{
  "n_layer": 10,
  "d_model": 384,
  "n_experts": 256,
  "experts_per_token": 8,
  "d_expert": 48,
  "d_shared_expert": 64,
  "activation": "swiglu",
  "moe_layers": [1, 3, 5, 7, 9],
  "router_score": "sigmoid",
  "normalize_top_k": false,
  "routed_scale": 0.707,
  "balance_loss": 0.00947,
  "balance_bias": false,
  "init_std_router": 0.0077,
  "lr_router": 0.00176,
  "vocab_size": 7968,
  "norm": "rmsnorm",
  "norm_eps": 1e-05,
  "tie_embeddings": "early",
  "optimizer": "soap_variant",
  "lr": 0.00402,
  "beta1": 0.95,
  "beta2": 0.95,
  "batch_tokens": [65536, 131072, 196608],
  "seq_len": 2048,
  "train_tokens": 799600000,
  "steps": 6667,
  "dataset": "wikipedia_en"
}
Below are experts of layer 5 (counted from 0) of a mixture-of-experts language model. Rows are named router (the router's row for the expert) and show model dimensions 64-127. Each number is 128 + 24 x the weight over its row's rms, rounded and kept within 0 to 255.
After each expert's rows: "mostly gets" lists some tokens that are sent to it at least half of the time; "gets" lists some tokens that make up at least twice as much of what it gets as of all text. This comes from a sample of Wikipedia text that the model never trained on. Tokens count by the router's weight.

# expert 30
router [114 140 123 162 125 167 137 119 139 127 153 114 140 146 174 123 134 170  98 163 156 108  95 148 118 114 146 142 144 139 123 115 107 112 128 151 156 140 131 144 150 136 130  65  90 145 147  98 113 144 121 143 164 156 103 155 125 119 145 146 140 127 165 152]
mostly gets: " Best", " fourth", " winner", " sixth", " third", " Lost"
gets: " the", " of", " a", "th", " to", " first"

# expert 23
router [125 115 166 137 100  57 133 165 128 155 143 121 104 164 144 140 179 125  92 125  97 130  83 129 124 107 141 122 163 142 158 126 131 107 129 162 105 154 108  80 144 147 182 117 107 143 137 135 154 157 110 141 134 139 150 113 116 135 141 146 135 114 125 125]
mostly gets: " Jr", " Apps", " MF", " Ltd", " www", " III"
gets: "1", "2", "3", "4", "5", "6"

# expert 162
router [128 160 141 149  97 116 156 115 128 135 128 135 133 119 161 118 155 119 113 144 163 150 127 112  88 166 144 160 134 119 168 111 117 135 164  98 117 147 151 176 143 140 125 102 125 115 111 123 147 158 150  69 106 151 103 166 112 120 105  98 126 163  66 130]
mostly gets: " same", " download", " double", " None", " Chevrolet"
gets: " a", " the", " an", " by", " same", " two"

# expert 215
router [123 150 154 112 112 123 126 161 163 112 144 157 152 120 127 133 126 143 130 142 128 138 103 117  85 153 112 133 181 152 132  98 154 159 135 111 108 139 118 138 137 123 134 142 127 134 162 122 162 178 117 166 154 137 103 152 120 124 169 121 133 130 102 108]
mostly gets: " million", " billion", " kg", " lb", " yards", " Award"
gets: " in", "0", " million", " for", " on", " In"

# expert 133
router [139  99 152 123 128 114 130 131 114 117 170 112 125 165 119 109 151 124 127 123 145 139  99 112 151 129 176  82 102 160 117 133 139 147 121 107 137 131 116 100 147 138 129  91 136  94 170 132 129 135  81 137 143 132 148 123 124 113 161 121 141 131 124 110]
mostly gets: " released", " known", " used", " located", " named", " established"
gets: "ed", "ated", " known", " used", " released", " made"

# expert 55
router [140 153 190 130 120 110 112 110 105 123 145 116  93 105 116 109 140  97 120  98 150 110  99 124 170 167 122 136 188 145 151  76 159 119 140 101 128 147  89 134 146 115  66 108 134 106 130 107 110 179 165 146 115 134 115 117 113 114 144 120 142 133 135 107]
mostly gets: " thous", " approximately", " across", " Over", " stre", " throughout"
gets: " ", "1", " over", " all", " about", " than"

# expert 92
router [141 113 137 111 147 128  99 135 113 121 137 167 143 146 132 161  83 136 107 136 142 130  77 114  95 227 157 140 123 156 122 104 124  59 178 150 123 156 146 117 143 139  70 109 132 125 185 109 127 153 117 141 127 143 107 123 112 140 152 127 134  98 136 167]
mostly gets: " when", " until", " while", " before", " When", " where"
gets: " as", " |", " was", " is", " with", " to"

# expert 123
router [152 143 149  99 140  90 120 120 138 107 131 145 116 108 160 126 117 121 106 148 154 139 115 125  87 167 128 136 155 118 111 109 145 117  90 135 129 116 156 156 149 105 123 131  92  87  97 105 113 150 120 138 185 162 150 169 130 137 183 140 161 114  52 149]
mostly gets: "idae", " Animalia", "ensis", "optera", " Arthropoda", "aceae"
gets: " |", "\"", "us", "idae", " (", "ia"

# expert 181
router [141 178 187 110 161 132 154 142 142 169 169 115 137 124 120  95 136 129 136 124 152 129  96 113 164 141 150 191 141 164 136 110 116 148 129 123 106 102 119 107 155 132 139  85 112  91 116 128 118 145 127 109 140 103 107 169 137 129 141 135  83 162 114 132]
mostly gets: " also", " then", " well", " so", " un", " more"
gets: "ly", " also", " not", " more", " well", " only"

# expert 196
router [112  67 151 149 135 158 115 145 125 110 136 134 130 128 111 124  99 121 137 134 132 160 125 122 168 127 129 150 148 184 137 130 143  83 141  95 113 135 171 115 136 135 103 129 144 119 173 151 147 150 115  96 122 121  86 119 134 103  79 117 182 119 106 125]
mostly gets: " victory", " against", " touchdown", "yard", "edd", "ê"
gets: "0", "–", "3", "1", "5", "4"

# expert 62
router [139  76 151 145 135 105 103 157 135 140 136 144 120 146 153  89 165 121 156 168 162 133 128 137 129 132 120 153 171  90 100  92 133 117 154 168 140 134  97 137 146 138  81  68 108 162 128  76 107 161 128 119  98 193 137 124 136 109 106 135 114 127  96 131]
mostly gets: " a", " an", " the", " another", "the", "The"
gets: " the", " a", " an", "The", " The", "the"

# expert 115
router [112 145 156 104 113 145 127 132 160 133 159 124 152 126 132 128 151 144 100  73 124 134 133  92 131 131 137 175 148 155 156 131 178  99 141 168 118 155  99 105 151  95 114 148 111 118 146  99 176 121  56 139 109 158 138 146  64 101 126 151 189 131  96 143]
mostly gets: " episode", " album", " census", " book", " edition", " novel"
gets: " \"", " film", "2", " album", " The", " series"

# expert 248
router [186 165 152 127 132 148 141 144 146 138 135 121  90 158 104 122  93 133 115 136 145 150  85 108 126 115 150 136 125 134 142  85 150 159  82 191 125 149 100 131 141 127 146 157 101 109 135  91  88 126  67 169  94 152 101 120 104 117 124 152 154 121 128  98]
mostly gets: " UTC", " sq", " FI", " Animalia", " ·", " United"
gets: "-", "|", "\n", " United", "==", " U"

# expert 235
router [175 109 115  96 105  81 119 175 116 127 120 147 117 110 153 140 112 118 126 107 133 135 162 101 144 134 140 164  77  98 131 112 115 167 149 121 113 139 125 133 162  87 100 108 115 106 112  69 112 177 101 143 173 163 125 137 158 162  86 152 150 149 159 204]
mostly gets: " Pos", "\":", "):", "----", " Name", "====="
gets: " |", ":", "|", ";", "==", "-"

# expert 217
router [199 165 112 137 134 132 132 150 174 129 137 130 126 138 111 155 124 144 171 112 182 101 114 114  91 159 112 164 135 147 106 140 121 103 135 128  63 167 105 140 128 103 142 124 125  99 169  95 148 104 147 130 127 134 109 127 127 100 110 165 114 136 128 196]
mostly gets: " who", " they", " he", " They", " she", " These"
gets: " The", " the", " he", " He", "The", " which"

# expert 37
router [144 115 123 106 125  98 101 150 140 128 147 155 121 129 106 137  78 177 106 165 177 152 132 131 136 156 121 178 113 154 152 117 103  96 112 140 102 150 117 141 137 129 109 108 132 133 160 119  98 151 148 155 143 120  94 109 113 104 154 140 157 149 124 158]
mostly gets: " against", " with", " for", " into", " without", " between"
gets: " to", " of", " for", " in", " with", " by"

# expert 198
router [167 146 129 109 129 131 131 107 152 124 118 145 137 139 134 157 145 139 129 145 157 150 119 130 171 124 137 161 105 106  94 120 102 136 141 138 153 132 142 144 140 111 154 136  90 140 112 128 144 136 151 131 160 110 122 200 160 133 155 134 130 162 128 114]
mostly gets: " –;", " —;", " |"
gets: " |", ";", " —;", " –;", ");", "ri"

# expert 56
router [121  96 144 121 138  90 148  81 115 111 111 161 116 165  89 113 188 150 130 113 126 164  95 104 152 132 175  86 108 145 115 113 135 132 135 125 109 138 130 140 134 166 111  66 123 118 152 160 101 195 109 160 176 117  81 126 118 109 123 128 147 114 118 117]
mostly gets: " had", " used", " won", " served", " began", " has"
gets: "ed", " had", " has", " have", " to", "ated"

# expert 47
router [147 136 109 137 101 141  96 134 157 128 210 142 162 175 124 124 191 123 106 121 133 106 118 160 110 189 178 141 121 148 125 112 134 117 153 135 107 144 158 116 131 124  92 102 142  92 136  86 119 131 137  89 107 148 145  80 102 120 125 137 127 100 100 133]
mostly gets: " III", "III", " IV", " II", "II"
gets: "1", "2", " ", "0", "3", "4"

# expert 46
router [175 140 123 122 110 134 179 181 130  85 133 140 102 115 128 103 116 107 122 122 136 167 111 135 135  79 116 112 132 139 119 100 162 120 139 147 119 154 108 159 142 124 104 134 131 164 134 113 140 169  93 152 132 116 131 124 126 150 175 129 144 153 161 123]
mostly gets: " households", "%)", " census", "sq", " Census", " median"
gets: " |", "|", "%", ":", ")", " •"

# expert 245
router [135 146 151 153 141 202 105  85 163 140  96 114 139 116  94 110 130 123 139 134 123 110 112 157 116 143 127 140 131 107 115 148  93 144 125 199 137 140 157 127 138 140 146 134 136  86  89 118 143 172  76 126 172 106 102 106 140 139 132 102 162 143 109 127]
mostly gets: " his", " their", " her", " its", " His", " Her"
gets: "'", "s", " his", " their", " her", " its"

# expert 242
router [145 102 110 127 129 113 117 139 150 125 159 128 109 117 134 110 151  81 114 163 120 160  99 117 140 105 140 131 173 142 159 159 165 159 131 128 132 104 181 172 144 167 123 107 105 131 115 134 107 172 104 152 131 134 141 109  98 130 140 126 126 150 113 146]
mostly gets: " million", " twenty", "teen", "irty", "elve", " hundred"
gets: "0", "5", "6", "4", "3", "7"

# expert 61
router [154 131 141 161 116 106 117 159 142  84 155 130 149 195 147 148 120 159  80 132 191 120 146  71 115 104 137 130 134 145 123 102 114 106 138 151 168 118  90 144 127 153 125 129 138 118 104 122 148 129 128 135 162 123 110 131 118 112 102 123 148 128 113 130]
mostly gets: " International", " National", " Association", " Institute", " Historic", " Supreme"
gets: " of", " National", "s", " Air", " World", " International"

# expert 54
router [125 139 157  80 112 126 155 160 116 140 121 146 121 140 112 152 132 137 112  91 135 104 110 112 125 193 148 123 151 122 142 125  85  90 158 151  90 148 113 155 164 122 178 140 139 136  85 124 111 142 115 118 117 126 118 155 104 102 167 106 122 148 118 144]
mostly gets: " surv", " ±%", " Non", " suff", " Each", " tre"
gets: "2", "1", "3", "4", "5", "6"

# expert 118
router [137  77 149 123 151 136 185 123 107 147 127 179 120 151 117 131  91 166  92 108 119 156  80 118  84 165 126 124 110 164 156 143 123 121 114 159 115 121 124 159 158 126 132 113 146 111 136 114 100 140 124 163 111 124 144 154 177 136 145 162 158 144 153 157]
mostly gets: " achie", " able", " invol", " underst", " Occupation", " compet"
gets: " ", " to", "ing", " that", " is", " due"

# expert 7
router [118 112 139 133 136 136 111 147 169 167 194 132 158 108 155  93 153  98 109 151 135 150 122 127 157 149 150 132 143 147 134 142 120 110 136 141 156 175 140 206 157 125 103 126 131 125 130 123 128 151  85 163 176 173 107 146 144 125 106 138 129 117 129 125]
mostly gets: " century", " ago", "present", "century", " Apr", " September"
gets: "6", "5", "4", "8", "3", "7"

# expert 186
router [128 138 121 111 152 131 133 106 137  78 143 108  77  99  91 141 162 104 138 165 156 170 116 114 192 143 132 122 158 168 114 103 104 158 121 114 149 103 159 152 128 109  81 127 117 189 123 128 135 134 107 111 133 157 102  81 133 100  77 146 159 160 167 121]
mostly gets: " Stadium", " Arena", " Cemetery", " Center", " stadium", " Lemmon"
gets: "5", "3", "2", "4", "6", "7"

# expert 240
router [164 121 145  91 164 139 111 115 175 106 156 127 101 121 105 140 153 124 149 157 142 171 124 112 117 120 145  95 114 103 103  92 132  98 103 182 123 112 164 162 130 134 143 148 123 125 132 129 133 117 148 145 152 131 108 114 146 110 152 151 117 145 154 156]
mostly gets: "|---|---|---|", "|---|---|", "|---|---|---|---|---|", "|---|---|---|---|---|---|", " —;", "|---|---|---|---|"
gets: " |", ";", " —;", "|---|---|---|", "|---|---|---|---|", "|---|---|"

# expert 77
router [117 149 145 140 124  99 109 109 180 127 145 131 125 127 124 145 172 140 133 124 155 124  82 125 156 104 118 160 163 165 143  73 180 129 105 141  84 158 134 136 114 151 114 118 136 118 163 118 126 151 107 107 155 141 108 130 110 169 152 192 142 134  76 103]
mostly gets: " km", " kg", " sq", " billion", " cm", " million"
gets: "0", " m", "%", " km", "°", " ft"

# expert 97
router [138 114 146 125 100 158 163 115 157 127 179 103 130 149 127 120 119 100  99 177 132 137 132  84 115 134 144 146 163 147 143 144 142 115 128 125 120 142 118  78 176 159 135 124 127 186 182 110  82 102 146 139 145 128 143 118  83 103 131 161 133 149 100 134]
mostly gets: " GF", " FW", " twenty", " hundred", " Yes", "½"
gets: "3", "6", "5", "4", "0", "8"

# expert 121
router [141 124 130 133 155  63 106 145 197 111 147 121 129 127 112 140 130 185 107 164 145 126 132  93 124 101 133 158 138 128 114  78 126 135 129 200  86 162 123 131 186 127 171  81 157 132 107  87 101 155  77 142 132 126 105 133 128  96 132 123 152 183 107 130]
mostly gets: " this", " these", " their", " its", " Its", " These"
gets: " the", " of", " his", " The", " their", " this"

# expert 145
router [182 154 151 103 143 153 151 137 130 153 138 162 124 165 136 112 142 127 105 129 142 153 108 140 140 123 129 111 146 101 109  67 131 149 144 143 137 106 100 137 148  99  98 138 115 116 152 132 127 132 118 134 154 120  87 154 110 146 144 136 122 162 125 132]
mostly gets: " was", " is", " were", " been", " are", " has"
gets: " was", " is", " were", " are", " be", " had"

# expert 85
router [161 117 111 145 142 131 111 103 131 163 148 125 113 106  73 138 101 111 107 108 126 130  83 112 130 125 135 147 192 166 111  95 154 132 145 174 171 201 127 108 159 157 149 130 140 125  67 110 113 174 108 113 120 122 137 175 132  97 129 130 145 126 129 123]
mostly gets: "″", "′", " original", "History", " Coordinates", " past"
gets: "'", "°", ".", "′", "″", "s"

# expert 153
router [122 126 143  83 133  87 115 145 104 125 108 159 203  98 138 127 142 123  96 122 150 158 179  99 153 143 137  84 146  94 121 154 107 103 123 102 119 167 111 116 154 135 135  65  93 127 113 113 151 122 107 119 152 150  91  86  92 104 131 122 137 154 123 127]
mostly gets: "\",", "),", ",\"", ",", " ,", ".,"
gets: ",", "),", "\",", " (", ";", " –"

# expert 218
router [193 144 135 101 116 134 145 119 140 153 157 149 129 191 148  97 133 146 119 133 185 145 102 134 139 103 146 104 149 123 112  81 127 154 161 136 143 130 107 130 139 102 147 143  96 128 154 146 119 137 124 142 140 137  83 143 138 126 104 152 131 153 154 117]
mostly gets: " was", " is", " been", " are", " were", " became"
gets: " was", " is", " were", " are", " be", " has"

# expert 83
router [137 108 150 139 156  91 112 134 130 114 117 159 151 138 119 144 123 129 106 164 184 139 150  98  91 133 142 124 175 141  99 152 129 107 122 135 131 136 157 116 119 143  71 121 130 141 137 137 177 137 148  89 169 162  82  72 133 128 153 148 139 139 101 122]
mostly gets: " within", " near", " across", " throughout", " in", "from"
gets: " in", " of", ",", " the", " from", " at"

# expert 53
router [112 114 135 138 119 117 126 174 134 127 154 163  92 136  76 141 129 136 114 132 147 138 125 125 147 106 157 120 136 109 135 111 111 119 183 113 108 192 115 109 161 102  64 157 110  88 133  98 132 113 116 118 129 140 113 144 143 122 125 120 108 123 158 154]
mostly gets: " until", "On", "During", " During", " November", " April"
gets: " ", " on", " in", "2", "1", " January"

# expert 57
router [136 135 146 126 113  92 113 129 117 102 157 132 152 162 169 102 160 147 108 132 160 138 121 106  98 188 150 170 144 148 130 166 104  95 141 111 146 136 138 109 151 123 116  89 115 140 131 130 133 145 107 102 143 130 116 122 107  94 153 142 150 116 135 106]
mostly gets: " da", " la", " de", " del", " near", " along"
gets: " in", " the", " at", " of", " on", "|"

# expert 151
router [142 135 150 162 192 144  93 128 118 144 147 110 139 197 161 112 140 117  99 137 168 146 177 126 136 155 105 143 128 160 158  98 115 147 151 167 108 126 177 125 153 163 139  72  72 124 106 101 154 104 150 108 110 144 132 165  82  99 131 166 145 134  97 152]
mostly gets: "}", ".\"", "\".", " ==", " ===", "\","
gets: ")", "\"", "\n", "==", "),", "}"

# expert 79
router [156 118 115 143 107 158 144 110 120 151 140 115  85 129 154  94 138 149 148 155 147 160 106 123 141 128 138 157 142 104 142 125 145 101 104 181 102 110 155 160 158 133 147 110 106 100 130 125 123 128  78  73  88 154 109 108  98  78 153 131 141 156 103 149]
mostly gets: "|", "Team", "Personal", "Member", " Location", " •"
gets: "-", "|", "\n", " •", "Personal", " Location"

# expert 224
router [105 116 129  97 155 128 103 127 140  89 143 108  85 151 125 127 100 160 112 156 147 131 114 108 122 142 127 104 131 183 127 129 127 122 201  95 147 153 125 137 148 112  77 114 108 102 164 143 192 132  97 153 156 133 157 148  93  89 138 132 108 150 158 103]
mostly gets: " until", " since", " After", " before", "After", " From"
gets: " from", " ", " after", " in", "1", " until"

# expert 75
router [116 176 154  84 122 121 139 117 178 148 166  94 136 127  96 158 145 105 122 162 136 101 115  95 147 163 146 119 160 155 109 138 132 127 175 110 124 131 136 121 140 163 133  68 132 120 132 106 127 158 145 137 150 123 129 170  71 116 149 137 107 157 130 138]
mostly gets: " also", " then", " later", " However", " now", " often"
gets: ",", " also", "ly", " not", " later", " then"

# expert 50
router [123 113 140 126 108 129 109 122 177 160 176 177 127 141 131 103 123  99 149 142 104 159 129 112 153 105 147 118 144 139 142 146 161  98 136 140 134 130 129 184 150 128 154 130 116 102 158 133 112 171 111 146 125 146  84 154 144 201 160 151 115 151 102 122]
mostly gets: " kg", "present", " lb", " billion", " ?", " cm"
gets: "0", "5", "6", "8", "7", "4"

# expert 38
router [156 137 142 105 148 114 133 129 134 136 123 149 129 140 121 136 116 104 108 162 127 174 132 109 116 148 183 106 163 144 150 134 130  79 160 116 120 147 152 157 119 124 137  96 129  92 116 117 140 167 156 134 172 121 127 139  95  96 122 145 131 125 145 114]
mostly gets: " addition", " ago", " respectively", " contrast", " here", "while"
gets: ",", " time", "7", "5", ")", "8"

# expert 67
router [ 99 146 158 115 126 127 159 152 139 112 163 105 102 146 105  92 106 140  74 132 161 114  91  90  74  91  99 122 135 122  99  92 145 104 157 129 101 121 109 145 171 156  98 100 123 137  86 133 103 117 139 119 100 140 119 143  85 130  90 151 156 116 137  97]
mostly gets: " Your", " You", " Love", " Night", " Who", " Life"
gets: " of", "'", " the", " The", "s", " and"

# expert 87
router [146 100 126 117 119 140 193 140 122 159 144 112 107 140 134 147 124 140 124  72 111 131 139 104 109 199 114 116 123 191 208 138 117 153 133 136  98 166 133 130 154 113 156 136 137 132 104 118 109 142 132 119 139 115  75 112  80  87 143  93 171  68 123 135]
mostly gets: " He", " She", "urther"
gets: " ", " He", " he", "3", "4", " She"

# expert 94
router [118 122 129 127 146 131 117 108 167 112 152 154 129 138 137 106 144 165 120 141 131 174  99 135  97 127 143 182 156 109 173 118 148 162 166 124 138 148 132 111 138 161  78 123 127 118 115  97 109 137 138 148 117 146 152 174 135 114 133 107  93 163 119 142]
mostly gets: "Early", " early", " late", " Early", " mid", " sevent"
gets: " the", "1", "2", " ", "0", " a"

# expert 100
router [138 137 138 102 139 143 102 115 100 123 111 116  98 156 130  97 121 174  71  97  81 140 112 117 124  95  86 113 169 103 143  76 162 143 151 128 153 119 160 153 151 122  78 161 166 102 104 147 165 159 142 138 156 153 139 160 128 116 141 165 148  81 140 120]
mostly gets: " little", " without", " been", " something", " least", " much"
gets: " a", " been", " to", ":", " no", " not"

# expert 104
router [129 104 150 128 161 123 133 135 143  93 152 158 141 156 152  87  85 152 121 113 115 115 122 126 156 115 121 127 107 161 109 136 166 121 112 147  89 155  94  88 120 116 184  91 126  96 173  83 133 130 130 129 142 140  59  89 117 122 130 174 156 131 102 125]
mostly gets: " ITA", " USA", " CA", " FW", " DF", "CH"
gets: "O", "L", "R", "E", "I", "U"

# expert 138
router [124 104 123  88 122 117 128 117 135 123 161 122  94 122 122 115 125 174  78 112  97 133 111 158 132 175 134 163 137 150 112 101 143  79 144 134 144 107 141 140 142 150 154 135 154  93 128 122 139 141 144 100 114 135 129 100 107 119 106 135 160 117 106 143]
mostly gets: " after", " when", " until", " where", " before", " but"
gets: " with", " as", " after", " but", " by", " where"

# expert 222
router [136 101 153 165 132 146 117 180 114 138 147 136 102 173 126 125 117 141 151 186 123 129  98  95  70 150 122 102 133  91 106 102 159 109  97 120 115 131 164 132 165 143 151 140 140 107 132 119  72 145 131 139 139 161 112 119 112 124 130 109 153 130  90 122]
mostly gets: " Phylum", " Binomial", " JPL", " +", " MPC", " Swing"
gets: " by", " +", " of", "3", " his", "5"

# expert 126
router [115  94 143 136 159 156 160 195 123 106 173 132 125 162 149 130 128 117 113 130  91 125 143  75 144 134 159 199 131 139 143 123 163 105 127 159 118 101 136 115 149 142 109 102 133  75 130 119 155 144  70 129 115 108 115 103 133 113  91 107 165 145  92 126]
mostly gets: " vs", "feat", " @", "ğ", " showing"
gets: "0", "2", "1", ";", "9", "3"

# expert 52
router [149 125 177 140  99  97 125 176 173 117 132 144 128 109 128 140 149 133 135 123  97 146 152 125 142 142 107 134 113  95 124 166 130 178 169 112 103 134 117  97 149 132 118 113 109  57 152 110 110 139 118 117 122 174  99 137 131 146  85 103 127  77  98 165]
mostly gets: " ;", ".:", " ago"
gets: ":", " |", ";", ")", ");", " /"

# expert 234
router [159 110 137  93 115 136 136 166 164 115 136 137 158 132 131 100 133 127 108 107 142 156 133  99 132 164 129 154  96 148 163 148 134 140 147 142 176 155 165  98 139 128 140 111 133 102 145 121 148 164 123 131 149 149  57 120 111 142 146 113 153 155  91 112]
mostly gets: "ović", " Jr", "sson", " Singh", " Johnson", "ić"
gets: " |", " (", ")", "i", "er", "ov"

# expert 93
router [164 140 139 136 121 133  82 157 131 104 156 110 137 138 143 123 112 127 105 137 126 143  93 108  72 169 154 123 165 138 141 130 118  70 181 133 120 163 128 141 146 152 115  91 131 120 135 110 146 145 117 144 147 142 106 162 125 128 180 126 155 165 155 140]
mostly gets: " They", " It", " He", " he", " they", " Its"
gets: " he", " He", " it", " It", " they", " she"

# expert 223
router [135 136 156 132 121 106 113 137 131 101 159  96 132 126 139 133 108 118 125 100 104 107 127 103 154 122 159 138 111 102 140 100 107 132 106 145 124 109 134 126 165 108 112 125 129 119  77 123  85 170 105 107 101 105 111 139 138 127 118 116 146 188 143 104]
mostly gets: " Votes", " Candidate", " Apps", " Goals", " %", " Pld"
gets: " |", ";", " Votes", " Set", " Total", " Team"

# expert 44
router [116 143 127 123 151 113 105  99 193 117 169 120 102 109 145 143 117 122 125 133 134  89 134  99 161 106 135 146 138 128 127 124 126  73 133 144 128 185 118 152 114 103 151  85 108 122 184 104 116 115 120 124 131 139 136 123 106 100 116 138 159 135 120 175]
mostly gets: " which", " who", " where", " that", " They", " what"
gets: " The", " that", " which", "The", " the", " who"

# expert 19
router [137 132 148 136 122 107 101 146 215  73 168 119  97 140 101 124  96 184 168 153 160 149  97 104 104 144 145 126 156 120 160 119 136  87 136 122  93 138 134 151 129 174 118  89 132 140 119 112 150 144 130 132 161 111 136 113 123  85 161 151 151 132 131 136]
mostly gets: " of", " Of", " Among", " within", "thing", " throughout"
gets: " of", " the", " to", " in", " for", " from"

# expert 76
router [170 147 119 116 103 137 160  90 156 144 167 172 102 182 118 128 102 181 139 125 162 150 115  90 152 118 129 136 129 173 149 136 111 136 128 188 116  94 110 132 136 104 146 114 113 118 133 135 142 141 137 133 161 167 101 128 119 133 147 134 123 139 129 131]
mostly gets: " President", " president", " Minister", " director", " General", " chief"
gets: " of", " President", " General", " as", " president", " Minister"

# expert 6
router [170 105 156 117 133 122  86 165 144  88 149 145 139 156 120 135 220 133  91 160 131 137  95 119  84 155 135 139 157 149 129  96 108  61 123 121 124 171 127 138 155 114 107 103 124 127 187 126 131 157 110 144 148 143  94 178 139 121 200 137 143 129 143 128]
mostly gets: "elli", "ova", "ović", "oli", "iya", "oto"
gets: "a", "i", "o", " a", "s", "ia"

# expert 135
router [134  94 142 115 134 156 136  91 148  82 144 123 138 157 108 156 169 165 115 111 122 157  66 125 153 134 135  88 127 175 141 123  98 137 161 143 137 142 112  77 135 118 114 151 109 156 126 157 102 175  93 121  96 117 122 109 131 163  82 116 175 156 169 148]
mostly gets: " unable", " thought", " believed", " intended", " suggested", " stated"
gets: "1", "2", "3", " known", " had", "c"

# expert 177
router [126 112 136  84 117 146 136 115 134 148 134 114 145 122 148 118 141 155 122 144 150 146  94 128 125 120 145 135 150  93 111 123 134 130 159 146 120 148 103  82 148 100 144 133 151 139 136 111  96 157 111 114 146 159  91 150 145 108 167 149 125 132 130 114]
mostly gets: " purp", " beh", "math"
gets: " |", " ", " W", " D", "W", " T"